Below are experts of layer 6 (counted from 0) of a mixture-of-experts language model. Rows are named router (the router's row for the expert), gate (a neuron's input weights, with its number), up (a neuron's input weights, with its number) and show model dimensions 0-127. Each number is 128 + 24 x the weight over its row's rms, rounded and kept within 0 to 255. Numbers have three digits each.
Before each expert's rows: a language model's description of what the expert responds to. This comes from a sample of Wikipedia text that the model never trained on.

# expert 4
It responds to: Inner word pieces after h. Middle pieces of words, often right after an h or b, in transliterated Indian and foreign names and common nouns, such as Mahab-h-arata, Jayab-h-arathi, h-arm-ony.
router:190153154108116178126149124171131116139134162128149105125172096128103092101157132132099091141143164182126149122171131118111103124089155145133132160152146123127101122148115160114143079131127065088108124144128105146116144130112152162143178158165130093111093149156183137151100116134112160117099165114100159124101090090118161089114065127155144128135185146129117167165106080105141113107149
gate3:107140145154148133118111121143103163176166108139151134114064120109116115140175115133125122121161121139107125115121099140119119130088121126145074154129171139113162102079092156116129139109114138158111119121152107158115115166138117115140089155137141107121116106106121081078114178149139109112137119086139124149110138120141167151151153137158162113128130114172145125092139106176147131112118
up3:144065127157115142099094106131102095124147066128136132128099133087134129072157173151146147109079173122070103131153096162129135128111115115143135103101122139132086087106124117124099101116118169140151116101141158136166196126141116149086134139135135124132174110117109152152087183112115141122138143179147166111135117119158149170150097132157167114136141120123136156141097162075116134121127
gate4:140102106130090104179127110083140143170134102154108137112130141107111140124110122134128157089133135126099123117122141137131142115173132074172136136119115116181183108118132097112141086096123083129083164145110158103088131150158132111098106144145151161138161116106140106148165125128137132147139132098089135096180138107078106132183138169090155163141137125097124132145135141129129155107126
up4:117114087121162141138149132109170106100121116111103121109152156127143145141125102118140143109097110130128106103165139066123134155155067082121145115118102117134115087082164102159117150122084109177129132144132100117123107145146115102145028129137117098123176152175106163109103137114165146138123085149127125145128140160119141141153121115128102187111098110155141142118140150076118175158171
gate5:130134136125122138123155089129071114135153101177134120096104108092101085111110106152144133111125131079140139136155132136158117185120110115149151115123103160121150121146118139115129138158108129133146122165119154125105141178116137086159135144058166103066147113160169137129169113151104161141110143141101123144145129107114135154139165136093105112077139186128123137113134170159142110153109
up5:115138111130124131148137159138141114155141166161184128148124133137137101115126129111108164143127135075163148100123130096135132127149078104141142125093156134100112112125114158117094151161114120130110109131096181129136097120146186143146144101091091134155143153138143134105185136120143144130124134093134102122108127159161147144134079146168146081113120142111155129131128169133064151151110
gate6:115125125150125145116130157162113144168125130120124119156125156090112169141102138136170166146080105147100131084173095150131115094095170160088154130084084149140123114127138097111153174159145102075163136062122140175155148119135167119133135100106126074135133129088122137112111083116134108095145105129108164147146109149143133122148150149130140134118107136154118116124129114154114143139112
up6:142096167089111149115128122145116145099087108171105148148123139137128098112100133140151088122069156135154091160138124101125097145160122165128083133145149100124168121100143134125131065133131143118115116101132101108082124168126129147161117138108124142134129073134106164129117111119164139135156134137136093135087139148087100106106114120167080133157134096132125141138094122114139118115131
gate7:130134109172128089162175109133117118155107145118125093126141119075120080146158136098113145094113132062087148127111113140119137157119095141116087077156127113128118121166167133145130109151159134151189141143130106172137152126126127090155106117163153121152108136086106121118155146123096116132115108132152151105104101175181164128159186169129156165125157126128150121107107110138108093118140
up7:138155159120109159087117114110156130133124144108128081116135141171078117114148085106149111122130116154172144100160118165130133178102134147112126124147154139114114110098147106120135136136128083139118138129168112129091113089104102118150126124140092111070108085108126146167102140133172139147132158128117150199111136099135130139108134119116166138063139133123145098131158130091109126127118
gate8:091132112110115109117082155114132158064157139133115091127156136161120134141112119101169097121132150107159101164131100122158138157161102186131079124145085132104112144094123117146084153139092081124109162129146126102128108115107150165130083181130147120127143107147128181114166088161151102116139085143112136154089127150122110135115143179138111118161149103148127133094107122086125176120145
up8:116156097111148146124144157126116095146095139137124136163133163091125158094093124130129107143119135104158155121105165116111142105109165054138155150115155128114129131166136136146154139137148137125134088121160141130116122127169117092150143132126105129138147126129122135178125101120113126131127142116131129144098091138103130159116138157131091090161137157128097132130111107175148122108163
gate9:095151082098138127113126097124154100117122146142097081122139160105118129130090130106126105096151100169124131151174123118124126107169139104123092105105097123125113109115101136125167128158155116151129110145160130166101125131158081170102109112160189138103114152124141115142137124145148132156107095129153098158140138115135100157152127146188118121110115118112151102116138118144125128141187
up9:114161102132139122094160151125147126161157143118100156131133110122102170176108122115117056115171095162127146180129099209126117086112169129130101148086136171071113145119182132143102147124099163111163128145123138130146150137103120125134139141088116106120132117134147146115150116137132105111112145116114104114093125083116137149136141108172107138162126120123113101106119153176121138146102
gate10:097143145147100115133083128093085126090111116184152122151177123126135119118135121058142150133166142147157104106139144114155111139108103126118162110146128127180113107069109142134116127122118128130122162117097114110140128138111131136160145096136143105112124164111095123135123115119117120140127123152112125089181109117123122098111138110116123144135087133102129134193110086129165125119143
up10:171117120169123120160102146140125173142129139109064160104127117133127109112109142167145150107155089138084131111089119154084140104118109150160098139107083103094134111082105084148088108138150137099167116137129171132120160116109139102176157120097124153114133125139117075114118145111141159128184098123130149125109122144166146126114118136147211109158137151115125128158118155152128133171123
gate11:115144104155112116172172136160076146133144120119146123141174117109105142159117073133155123116119132078082069129127126135118124178127083091107123109151136171135124151139143156139107156163140123098179137128107149145098128123149091068152127115083129110139134110099117120158164128130127113148104114112122129123138104173088154160113205099111119126104132151116160146116126124105128104185130
up11:121126144152098107098105090120157122111142120125132137135081116139126142110079157133149149126086150112169097116121144095091138126117123107136112106134095102104148094057125115132105078130070116096114114160116130133112115196089107143137125124104160122120120141124113148154131116079147144108141116129129124126131153125100105116152133121114112176097101107111105118099125096155177150150141
gate12:102098154134146125109160093140129084134156136161132159117132102174139146130157123135085111080141147105173137089114146179140165135089132119147153096163112123125157130188164090146111127114132168124153161158117170117086135120180156132061109095134119135123144147119131113056154136129130092150128099158186107104132122111101080126129084162098159139069118145112180129136131112128144145139108
up12:156100086152125134127099118138144165181117113142141115122142107169147114161170139105139163095155158106124133140148119158140150115158133134127135096155115126161128089142108137106163124144137113102113126168155132094125144115152191109155135081122125101106102088136121131105111084132188139114104124120129119106146126124123113126108113133133083158138148108126105138153138121162126135112105
gate13:142102138140127154132093125093128125170129139186095154135177146131127093161101071162117084132087126110154114132119150143163105121134102093127109118153119125136153140062145123105121154182101059115130144091118119125095110164131146112137094124126092127156090112149131169116168106157145125146152144118096117112134146153153107130111112163113100163136150155142155093088101131144134149116129
up13:140114126133139101173173132106112158116123150107164091129159132122095088162129148129113151123119123140116110180091172148118099114148098124145154137099110113109143157152140138159103155129149108121178094141124109150153121140147133121115137155118162151125105126132122157142109150183094146128136115138111129124110133112121139127114186119165139142100138143129143131126107092170109086133147
gate14:088140099161107165109136118126125112124123130141120162109121159140103121111105088093094095098145114108128119161144130175127133074135113120135107125149096139138140117138150130134159064115120153133127126140162138081124209102118125120145070174101155114117161127122111127134140088154126140119125090145137125112099118139149106113155146180136127149122127090128102127112154139145153112134087
up14:122080155106154200143121098162141120108146120116093152110150119129136125184136111134116126120137147124125107141139149175123125125140156130102142101127084165110135113150122127141155150096146109134141129143121138123140140121107067134144072134204096166126145121066112150119080112167156113123149155163158155126093105132132111142122135139081148123131115115145130126090165125154106153154137
gate15:119136077131120094172117109147155146084123129134145123133140117085152130116117174105154138128144198137119104129141109125114104131135099115174147163152131121149146089146152121120111122154104135117186119111110132089134135147097162123138118146107142131108167138121135154120090171138094151080132133133157149120134143158127119140129110123176094118092151132175157166120167148070120140120136
up15:152158144124129122086124154137111116116167092142138113136177122120065118167121127154124139138110134123148162177061124149121141106126149109143165134101114144147124175099111129121112077129143094123160131129067094114156135154135135116179103147126113133173173124133139132146151174158070106145141143127115138174100082118122124123100122186105160160131135127142103142135113099106109139115169
gate16:107143122129172135065104106141096175099171097131115121125114149122111167103110123113122139127153124105102120146137096188148135130136102106143144110181115147137142139138111080112109122107119133140091152085168130154136129147150102146151123130136152148128153151149130110077142176142154124119134086165160138171153147112134135161123140101159126092122145133124137157101117120117101172124145
up16:113151145117113131123152124118111129131175140092125161129129096142126123129118134080113134151103105088128163140162088120134139142118123092154121131108152158132135126131138113106116113137137137147120133069100136110078121161140133135098155192134185138124129096099124124103098120137136090128144149082187148102124112129062114146134165131116131130101129119114158165153122077146140127124161
gate17:110141132150130116130093131099132096128095107168090138130155146103131096142105142126155123137095147164141087135155089130139154095122124126133124161120146159052109065152118127098130115139098093134128162134126092107170168092108118086122093082186136114137089125098087099149142116129101120151156154142166101127130119155121194115093129172108145159143133128148151130104112097141141131128117
up17:120147063115106167132111165096118133134067096121078176119121129152160124119100141121142141179114136136107090172125150157110130134133150075164170111166109162088096118086096155137159129141148159116124094109137115116159138063098104128154138127148126149135138116103134106118194135124123108134100110134103105137093130131148130123073130116150120112134119135142167118128157145086091141147138
gate18:119101149177125133136097144113107142163145100139066156148097188150118125112129099110122133158109127098128124082172133154085126093164125109118131143089123159144177097097119129108143094140044131152090150116150142093140131125129099112103109091123162126134115131142098115143186122119115164132157136167096114102155135150125096121123123122165088168113153124101104139141138175108143177120075
up18:164090137106121120129136123127154140098156111142129163088086135107153154123083143215160121129136130138156130091140138155117134134134139132139123128125098112120174145152184123129128121135120172139159148112099160112148101089118091160154101126139120106177119116116150160123098162119096106154096185158157135141118093146103132150126116134120118137093120133138086099108139139125124160181176
gate19:124149126133153141057143098114087151131109144122137157158148185140083067159106146145142125134179154125154146156146087170144150132158107128186098086177096097086135086154147129132131077123129108147142127137117128131120139149120116130106104111111124151165150143122084137113131161128115131122122140108140115127128175181148107126156131158133117132134103110145149176121134126122115100079117
up19:130106120086100130140115121135148104112116127138071097121101166125110131110087172123149134131103106145131104109126110090147159142146141161155119137132109134114090154134132109127165098144155122114130129105115141090170103109117146154137155143127173101107125135174126084155061130122101156134138143117137121101113134125143075104136110131111119145090134130170126144118155111117141129155162
gate20:127106122164133110121103152101143125105145116122112078139179140134101130133093160133113131139100152108159159126173117118130165119129100073140146139114109169142166140130094186140161165112097122114098140102082098113105130112168135123149117122100109151127121101124119130158128138125156105117141146146139134111155140138103137151136156105144100118126104180132119150113173118141122119155130
up20:142100185121119161142120107113129181134078131107147133137130152127142129158156133131151116161117134135124136106133198160141109132107144166111104084127107116144152144132131154142104084176130147099115096126120150119155089175132138146117132115151161147123125105137092088100094114117125126112140161127165138085123105123151151129111117089142115141145133134088138141117166122153109134129139
gate21:125177133168074144148130109106143138132135128087161129085192158114126108099158154155117131120132083149125150198084144132168085151157104124167133112120097141100111106124143177167116125098142119137155118124155189101100126136100142090150098122133133159124113137158138152134142116170108147096081140159105160159120121148134135091159135120125149121134097102144162150129156115129140122124122
up21:145116152126144132118138099190134115145140132096139104171109116139109175157124104153073172108163146098128134128131077119160117165104141109163120126109119115136098123161124154085109137144115155153136107178128105143093075090096167127153122163128148075134097141147118142160107115202150141126117130150126102156148105122135105098122116143119114148103155171095105165137131139168140119097114
gate22:124150137122098116119139107129127159069120101134085095131096146143126117162092089143152111083143128127126111162142084118140130153148091148105122112167169125092110150123158133151122087119150097139126096134141134106146097104107116121126104117138157119163133148139100157152157158155124131107133102133143099125111094155120126113098091153148141116109143121112128133093140142125112109108119
up22:158122118165154133106120134122141117130137152119119124131159126186154124094131129119095147150117036065095126094123144105138176138110109112140079133103132167107137087128120114162156144103089095139132172152126209153139102152091118165148114110128125134099128112123138184146122115113133145150117102162097122159145148157149143160166141109155144140107121154156140107123150133158120118113192
gate23:110127136079144129097115085135107145121121101149134194168180137093125145093154136141156129108147124115153138125134075140147139103095103140086112104134127121145121155159168163161090137151153072139084157094170162126138076112076098127109147138151154135094089110111119152102131098097140082142182160082122125104113150124122107115156114151146127143113113138154129156116135138136159172142131
up23:111170125098085187130144177141102138100101112091138144114156102128148164162123118153126153124116109119124103097103100147121119102081095139084179114154156140157094147159125155126138122124109082120116116147111113117153126156058120091156148158102144101095112126152137159147088152148127128085108157112141154100138089149086155134154105132101161138150109136121125127128106164140147073105117
gate24:133135121114146111123131130063168128130140123113104131112150103096175191131140099111109166115082156112133112147094112126156107109125141079136155116082110177135109146124148139108118141126149151146199171107133128119160142087134133137158136117160145099142123117096095074159126155121099134157083135153137106106122075123104133117134141146121124107125155134096121123148105126140163140205140
up24:116126155148109142169127124135086119185113118112129101160150132134126125129117129116147120126117175166111091133159166103120100118123160133134129139097107164116078103129142147160118159128140138105158088088134119121088120137156097090142152093185121124135117137144135090103129106133122098145176151102113113140113133133182145120129107139144128125120142175091136118114110144103115107109123
gate25:125135121167100132138135131094117138134127161125170125155079139140137121143097096123145116062111142072158121124095094102083100164153131163146083151114146111109130102129106128161142121121068125150120110129150124126108088107110140144143100072131104158128134156125138105119170088100126117103148108119146111167138121134118156139141129131097126084132132114084128128144125123189116128174093
up25:130144154140092094173129161111106137126113113106130094098135096168163112140111159112103144161104093157101138121128122087167165119156128116145150130088108151118148127161160105142141103085149167100159151069102121175134166154122113127113100175100105102146170127146123138052103135164129138135146138164128087105101138126140113140122132071094141147092117124120120111089103162165128103101138
gate26:116124119101097111119121108117154125117153141113166110119122125139136119134145112107148097122108155120158096104108121141113148151128117149143143132178146092131131068162118093137140116157137099180133157120150181114122174149141116118096110120161147150141110140122194081130097141125141130095070112121144150145126130103102131147090178136137151136136123093166176141156110085136149119135109
up26:130134124158137145101107177104133074100127150157123074121113123124138146075115147128130149136137096154120110125110112110130159158121131149105138122141142117109129140108151125095172107157139126152124161142145103142148142123160159125159112115096147112081133095128143099133121124140127140129139128117113139098157125152143095103091093128067137111173109129139100141104129167107129148124159
gate27:104144119118110130146147116146171094105148151134130118098073118091091157136084139117107164096110118090132153129151141133100118132147088144108092084128119108134106140120099144136123165140095170156135141170128127130111160107109151173096075116134143092108163137092105139154085138102159124141096149107171108105159149129141142119124117141144071149112073148106113132103119097143141137135163
up27:119133111162149102130171159129103101147112160127168141128170088116156137073083136118132126091097141169133143145120096117141129155122140125107154161106158127148118117117132074120103115126128168109087114080132111118089187140161132133093146126077160104170188174131162142136095134100108142164143136146114107106147144117128136097140086159146132130119120124094126096134137148135169118115163
gate28:128108106113096122156101153103157154150136167112116150111176154134142112168119130120095174135150135207148152138137139063111107103132127095147130118118143077177100157100128128114119129104126100160136114114101118153137167123131125122143108166064121095150111162104103129131121106138118133090106158156124166155108096149075139096117148178121134138143109154108123161094125142138122162118132
up28:126156134130109120168138102092079136149158111149146129091121175144158088160111130164120141119158151150105105108143111121090129136110124111147148164126151124116117133187164186142142144142123082100136114142081117136144135159148117097111083152130139128117166147122108150158126147151136144103132103090109133146109149134162127136129123154123130120137127136104169107142144119149120130098146
gate29:122132092129118112143107154150145124066137117148106147090121111130118135122164103128171134145118118140149120127081083119082129112126125180127100068119121125116103154080167127122101095122085130106064112165092169128110104181161106157163153138134109111086121156128119134153125091111167130093138115102110118138128133125161109138196106091106100153132128131137066113124118148151133132108120
up29:138059136112140189148153139159092131169090144076128152128140146115102146123140080149176108118140145126120115129147126137104125168175129127092166152121116120137105107163138176151132163119172130102158128138145123147133121110104142106156089154119131119138111115130097072118113181105145096145131100108121129158128124113178122157142135125107120107170138132111109118074108110110086129144106
gate30:124120144154166100118091190143112121126139138128197137129128138157130149100173142108144141128147156117107197165160125133112134159151113138112144104082108162138097107156080103149114162142083134112155161156105125112153144129109151132124098118178091103166156101088112105167146106131126135132115168149121128125139115143107177114118149114115126106097120136142138143115132112116148133132118
up30:154143114167149136130086166180103089147080126106175111114123142114133126153113122096165130118128112110097088105145083096157128154130088089118128123118129140126108106144115113102144108133129140112133128161097149169190084118088113129184095097110111119107136121136127109097140112102110137153127116149133107083149135126147108122160154109102118163150118152137152144124152104114134093145117
gate31:128181104126154117102159119126156091091104085123126123127112128111118116116138154156151145149144130127123140118134112103118096137132056156150147149154177119104158082159122158096140155121145119160083128188182165150105088117135126092143135139119155127095128160113124145137111104161092118141127105113145115117177137119139125162131163132122126088128138125145130126202128132122108079092101
up31:149150097137123110101129144121113115133109136130105132138140148126075093119105156137168121131143156137149154121137120178121133139149160118155116157111117118081142141105154109112150104095159184188146148144108154096096137122116131133131110128120109113136105105094111109144127139135117126116119133142148129150144089141137139076156114092127131163157129129111090132152133217138103102116100
gate32:131129114095101176126111171147124096147124122154146124144167133140178138084116170162149119132092132112100124103119170089142087116170130137123119142163127119140131128171151177173108119126168142111123118118136096138098098108124148149098115128132140141162114089126148139114125152144144137112101137093188136112131146126134106123134105155137109113131088111152122137111104148130138086117159
up32:119106141134116137134123157148117071115130137112139140149106125165129111091157071137116154125080151113126157184096148173110127084128129150109143152148110110134144105121142119105138130113149155104146110146112088137084097082119157116111165122135118185126130142101135078117142144150105139120145138144165114152114149123157108077150081101153133103113117077130132118127091125116091104128100
gate33:127183109138115123118145114104136153130181124143128123123128120112127121155142156176077127119144106120151148119100131158137110089108121161128093143102176074138144150140152127144130086149145162128141112144133179136144116113147091149117135112122106123116119131094126110119156146116107090133114111130090134141099113113098190124161149100128132155168100127129151093107122147161138096156144
up33:129093128148112118110115137136134164099140096081124104127099129086133123095158099131170151184138100154130142111097120094149091133165146120123134129152115071107122158088077140131142119135128104101140139101112140106150162108127092142110099105109059145101156120140089114151113139135108108123126125131076139145102086129134148129126135159147148109142157126105133131167111119158082130167120
gate34:092183122090120141108099069143137082097100141155144122111139130176118154111092098093134133121116123146113113080140147167121158113105102138132115072091067162144178141111125135123160153182118130188115153118122160107153160127171132152173131111082086136084122107130105154126124177128146108125113125144122117125138165116133152127132133084137151110136109119126119152097138172104091091129146
up34:148087092164190103119120162111123139136131158132100134109120145087110090106155136154121153094176127161164164160152104197114082139142201169076136107154133103075105135141126107176123150127104170103110170110157138153109092088127128164138101166115106094159143108133146094149129132142108147148137113124107131158105102124100092113135134138112162139149146127101145118085154167120144144097120
gate35:091119088159119072141145061129142096159126126166098143128159128119090114171167105144125114127148142091138133171132120175149126117135125162118115149152134126117115109147137109109144137125098178117136136159122180091114128131156131087139095107103127114171137153139162138121131122126103119154120128102116100092130157170161110126151123144101121111110134168175167139140107126112120181111126
up35:138112091137123146173142139172077097117180159113109162133173134149125158121126075124143140126160114070111128118136075133129191175148087096083135140134108150098105099125157135177133133129161088181138122134169134113160122165116163165123125135164141150136150128142143113154133133135126111125133153077147121136104146146117170136121126140109109165146152164137096141087130158120114129136115
gate36:157113065137131110093104113100122142094147065108127148116152123107117163151138120163124097169126144159121156176122162169157123101136134164128166121146167136138096122137123106122122120115164120142128133143137133092107140137161154100120133129115106119127102140155110128125121123121117114108129141140105127147070135114102122128077131132115127164107161155174124147080160132076154099150155
up36:110125125125136124106149154140185103111103162151116100114103140153124161106057150133109099077120109092107168111139129109123126148130136114113112106079121130145131129115119123093139086108103124174120191140134165098112091202149139120140125125119137096097119097121133191161117107138125136156145134124164166131178144146156144134093157106132117100146118088151102147121141159095095153131106
gate37:135087124135112139168143153111167169113152143133119153111136160102113087112078097130107083096136106119167155124178113140124124121130084125133088092106138081139148135150095091159117106122107125127083170143129114105113112125113142141182124105142110134125097128118102139109112120102152110122140129125115126110160159111136113113152146158109122127120139087136109058136151133132132158101101
up37:088127096103177088119114126111126125135148122142111155143113133079206117153159156108175147134126155138105083159133159108152128127119208124179163130132152106163111127150149113122101150127132112120100118135090098148112159123169121118100086155124125155135137086107125107141142119146113127104103110106113102089117179124113131159108118114106164161128132114098148113089096107116104137113134
gate38:126138126144178079175126153132130059128119115141146119126107143125091096153158155217139134105122141102145153109173053128162121091119097138151141142129137117111137107145164115094139110156139106129163105134139137153163102109157149127098152100145140110100107078116117136144108121145096117158139133121126162130128175126121127136146140124138158151105121143130155140089148167142151159142152
up38:136131135084133145147145138144197118144104104090122092135103117107140132139167148174128124140143157137149125094136094124126124096155127172106129137134111127108132148137114166164139178150161129098149094113109123120111148100106108109162094098116060155118091159156122151128128187097118149136144144145109142147163114153150144123097108125143138132150090161104161124101116134135138104145119
gate39:123125165134178155149103167143098123148112155117155122138106141152114147103151139087097103139107127138128125136154123152150098132133127072097111133129140151154170128128151190128118095126130117116144127136127117128113140137115147152108121163101135133127127084083132129097137112115168117099166106149097116122111158118117131119138121121123116166145127105070158143086165149156097132119109
up39:119160120145086128127098106151101118117138136083141153126134139091147133131102100138108149110147190157125108145143110136127133178115117107109146095139116126079116117174108123124132118082120103145073139133144102114107136093100133099147160171090127147116116137116153147134125149165138145141129148136145126163149138113140106142142145102105150127136104144101105127134136137110166160168085
gate40:132105116139091140128156132107106103120165129125104066150144115118179112154142139122128082146112119117135109131131133139087105145086140069128073106111130136120183090121115151093143139145163126134165109134119117070111074100118143136155114113142138124157117122103167105137135148126126107130122121131111117126150111137125145147136151148129088129153097123139094151151139120144155126141144
up40:127152119158124114110126117142133155182068138114124120108146126129151142082139170172123139130118118141116115100145111107120126153148151135146168118129123130158141092158158115149137161136209138114130138076117132133129076169110106145146113149116107162168147146130086074126159129134147128149086116103153100145106127129121103122114117112153110142100121119099128131108088146148145087123133
gate41:118174139116151123096149160116124107095129160148162087099127083124149108155164095107088090122076124097107154116153098085119153101099124095157133145141137072120112134086115122125135092172082138149110128130152132145139108133145137132160104144140119146086127133115113118149095162126117109106106083117110096107110096126098111134147143133136116104125170092163101134167098109116119104130129
up41:127174118176160122104121100122133165194142153104150136138064131116146146099163123075131118121170132115149108099130130110133112145133074119130088132130109120109120140129155088138129109108156121145146161106137101109119177131134111142087137108128217158123153160152145126140116127135146156088183130150124148117112102114140140127112144160111118116113086127128128144126108170140138104126115
gate42:122206115108168110104136142146111151153161142138128167125146161135154133153130123158099158071133125112154128129153135149132136144152118114150086115154107116134162121089104142110163106124151095155123159122121128080128149156099133062094138176094117151097124138130128148114137099133138149141159115125147127114126150107129167130126109171083148157124155124132161142120134111124109112115075
up42:155113133100131176142107140175143122129162148090098144119122128104113156102129122173130162132158145114170158144176131160106085120127116129156150122144118129130136129132121121101127094129111100118092142126102079130166124132138168110099134151079088094121109091151165151157100141135156152125140133145109165113168167109180076120110125131137119125134155167154120142106126135114166157119141
gate43:129153091114141159122133094119119125145103137104122103134106175090127117153054143127141087121114090120185092132128130114106137148134111116149089110129102166105092187127103131182169099141159100140151110113152187094117106126106087156082154162114150150125098161131112130125148155131147151108089109098163117135141138119082124129161089140161107155069117134152101119138116131148162106089150
up43:132150130136148123160156151095114116110105125105107101106138098132164134160111125158157139157118117108147110175104107127136120134152134109147115130147159092134134155093082141140148129149126099145138083128122127157148140108137121075139135158152130118072114102108119116099104073150121113140145127165150134109175133128096162145119143130113122068159165136136129125131142125117143127131159
gate44:140117104139145123126133110130065119105081120111137172127132151096093136117137103157141189125086113087157096119140123131160154174094118147109149107120073127118177150074157108131172132151130121112129132081113109103139144154106141087116119134149144159124089131133079152133140083125111127103110132130131116127093141143155134110115120110123121136111142133104116112119128129133118110109087
up44:104098147118092147079127119140118100108083162130133102128122158155126135149120135128110149087103148095150124131141108137113112147116133134176127122097118177164126106104133098072108159130120189113118166118149091157121150092100115133110106115135176093145135121141132118122144138151164112124148136085102115145130139151169096105144146155126141094089100136144133156121114150134144117081113
gate45:135151125108130144113143122130127181147141132146129140145113114142136165168143156098102139124106145108102126118142138112086105108119121093142112151115140127130186128109111097118172122166145142177134153041102116148128157135133149101145125149150133126098115129128122181101154168131156134136137092132157107168133179126149142146173156145141063170119127148147125118171173146152148112158093
up45:104151114128102107095139132119199098103171132110148121170188118111131115083102122169158100162146137154136112151126142151144108083135096168125143091163139107161142139128132119087105129102124111112164128146155128116092146113115138103132112138115154123142095122099106094129114138154133120101161120097128170094142085149103134122128139131119156118143149140142126122145134087093164163132141
gate46:139152131089127147102097163078116180080142120143152112127163113118093093098115152130132178147114194103191116136174141134147181101131156137157098127092118148148125162142138090097164069159115134159107140093133139106117150145140125143137158144124130148139127133122114071140100104124079126134128120130113160115126123135137117149135109156097124124084124164147145140112129141150106096149146
up46:148116110122150088138149136109133139138096110101094156150127130105113116137096130096141085131086120136121082104132091134158133161122131140128104127071164157119122127112120124083129119149122128129183141143173143127149138119116099130080119158112115105130138110109126097116134126149129098100131145095112122160076106120116152109133130189135151126180149104094121117160108128144127110110116
gate47:107130125110104126158123140144112119095104104132094108103126154100104083132118146110150113142149102144102150162129084177149140119135107108137172114105104157099097138124084126119135105121128125104136143149131151093153140136170136141114161143134130093143149092167114152152088152112112137099120162094099197068112140125162149146166131115114119133120084148165143134160129113119142085073146
up47:114134128117139127150128145156134132121144116144133128122107152070125120170110092109111135120083167180154040145107151132153095130123088104134097163140150092112136104147135139163088096141150179093114111119124116117159117174111145152128138091073112094103182107171125178137104146133152126117173143160132130127138115098121126130111131082139166123124132133126128117146142135125122102161077
gate48:130129117102128114159096093134139159128164132175107118132137120122121118123111104097159115079124158117153085113127125120149165168101096109119081146132093149127117138128138139131099142131133093156104096150143156120156116129069141124116190126125122139109112139127149112112172144096116141128144118120131122155146171146138120155146134096111132152148157189131108145136131160156150130127117
up48:137169100165107154125137142130125138121090136088164130135128144191136143137105062123094123121169089093146153089150088139135112134113140037106131129135117145164138091136126134120104098126112122144096142128150094143167132126162159159143111148143148135097129081105087131175085127138195104147176148153123136168151080151115122121149184137134098102108100117178147140121132110051140192134113
gate49:136150123092148136160135140081130158101090109139165102119123135147121137118178123124146141145177129112106137151170148124180165159144098077107085120155152156097127116130197147154153108137139142154162112098125131116117145125126156143085116125152135119090122125109116119139100139145105124116129113138123103067109160108145121140147095096141160186134122121092134110115133167141117099136119
up49:113081147130144144131140125107206117151123159134071110152104098151166140083115145123112094132133113161139163104120118158131144107147124163099136140118148127103138154156068102115130165150117091102106121102135112127138126129117142127137174074147103112096168151122160111159153114098129095122121153122161161116166150129147141116105122101186149138183141129143105129145128136154141123134078
gate50:121126128118150131142112103109159127123122142122116120153137144172148169079141103110118122147143103146178158109125132138182129133152142106130147100105129085158106094126122128119129121100151149173165186150138126082094177122166154142115168109162116172145144119107107118134133140138139138118114114148087141126152112162133099117157123130093158140083097143133179163160121164096167107154170
up50:146114102152131134124140070154089092156148121134206139153107131132085086124091093137123123126129129176109125135139113110183131143147137163122162137101153122146142140137119116106102125201149087141113101165128103136155128101131118146129127162127139149115157101124175091171166133134120106096142124113146150142161139108114109134150167127127147142132141157109116159117111132143152147153154
gate51:140112125158138050125157125117109111161123106134118141171178127104139146151130118169151176115114133089085139153136148176122167112159166132110149111147091185120134140099107125129168148124127087126179129118087139098135124143121143099132160123161116174137147142097085098106182149149123093100102115159132093130139131151109105104177129192089146174130117116123164093129135146134150091139132
up51:141166123121184133169140109123146116116157131129117091119137117132120131172138134111104128111145129112130102120153132118133156123101140121147153096132135082133138121111115150135111142121073110123126082158108146170115102131148121138105103100128139132135106119089138098106121155112114137117098168111166100105156185121061142144167116132172130096101113142175146147152106107149175130129131
gate52:106180175113137155117144141097107101141151145122081157126128201129170141072108126145119131127116136139150141156146142122148107100159105109142126151138117123158143082144119130138124103174120124167074113112121097158137140139115121132159084113159125168162117151132101113117145074157136121142126104112112117135149119129162139097113146128136116177107128155131131150149105127145187165112134
up52:142143167072164151107160125093123120141116128145094097125135145130152139127119102106101163123132134118096100158124144131134121083143130098132107109112131149146122144084091172107189140132119115150156102164114144150145132149145144106162086163128121196134167135139097101125151146147168139149129086120139118123119122111125144124098097106156114196125119129144121116123107137142139091156096
gate53:132132151080138122126124104128092136153111150111096150086149127102112105122147121114183173148121152129155127158152153148110149101165126151152096126110105143112139110052115107114109100121149105150116107093126143091090185141118135139124123107126112134119124125103134142095092137126103085166061172152107109102139146091141148113151175113146136139144109136117177158112139131086141121106134
up53:126138088115130141096149147117130079112124183118148117139149123140126146131151067111135121122156106128190135097102127154087122156130096081099169116113154141158164153115136107133114161160143157123153126128124102151137153147160134129124139135107092118164113113085182104147126139121166130146115160189169125177136138140161132135132161134147143100146111086142122121118151106153109075134101
gate54:122113132162135110085120120138103118158150122123147117122148114117145144116133147125124108150146113127125151142101122150139083159109115087146107141135111070161160116158108104087158112109125101139086157145134131107175088156122107175123160113139141126149127127163110135101123141136131141099108156171137178127131093111131111132154133119101138132153154086186103130122154115152153149127184
up54:119145136141105105148159113144145136160135128124145149148121118107113159144112123150113110133109187094086104146137095113098151141108140105130145151156143155121120112132169145137120094132129149105147117164136127064110094076093134128122150161140137140138134184107086120126146178100154100141133115115107140118094114123099156114104079127105113129124117157105141098128117113154095168142118
gate55:115147101162178134083154131144121140087133144127113085174123138123119132121144118116124131138172118155130148122079119114121165125128079139151128145141100109114110073150166144127162119134162150108149106143180132104138131134109107171075096066131130122097171134145132134123130165167098109171133127146171111167101152085179111149098134146131103104133128155106155127140148128105133111118119
up55:116174131138147119134124163132116135096125106129125144139145130099083117054127138125151126131152120138136093145160110098136125098118152112143120129132123130125122129102138164121174102139110092145089136081148113106139164127096127142141158140127128099089136111114165147170147156087123124103163128104150123121113129160154140140106142173109111132124206099154086139138102119139156139115135
gate56:123107109139141074138100119119113116145130161124133124118114125141097121145155147120138151145085122133185170124118129157129128119105135148120118112113120141113107137162123131155086098101094139147131136142104202161182077111136187085161108107120177111133128136120139127153176110122105146112106137130088109107084130145152127115107146120119112111159126141110132131089137121106109161143151
up56:119093148139123136118096132117127113087110130151117162138147144132151180105147194113137139125074137163123096140108147119137118108118119121119160115135126152146166137113118162137121100117130160069117115093125099163120142134158114134125133164091133126190099132138056137109145153112155146130146150145107126146095112145104132128125110082175142150121131109103104173113129126170176074138123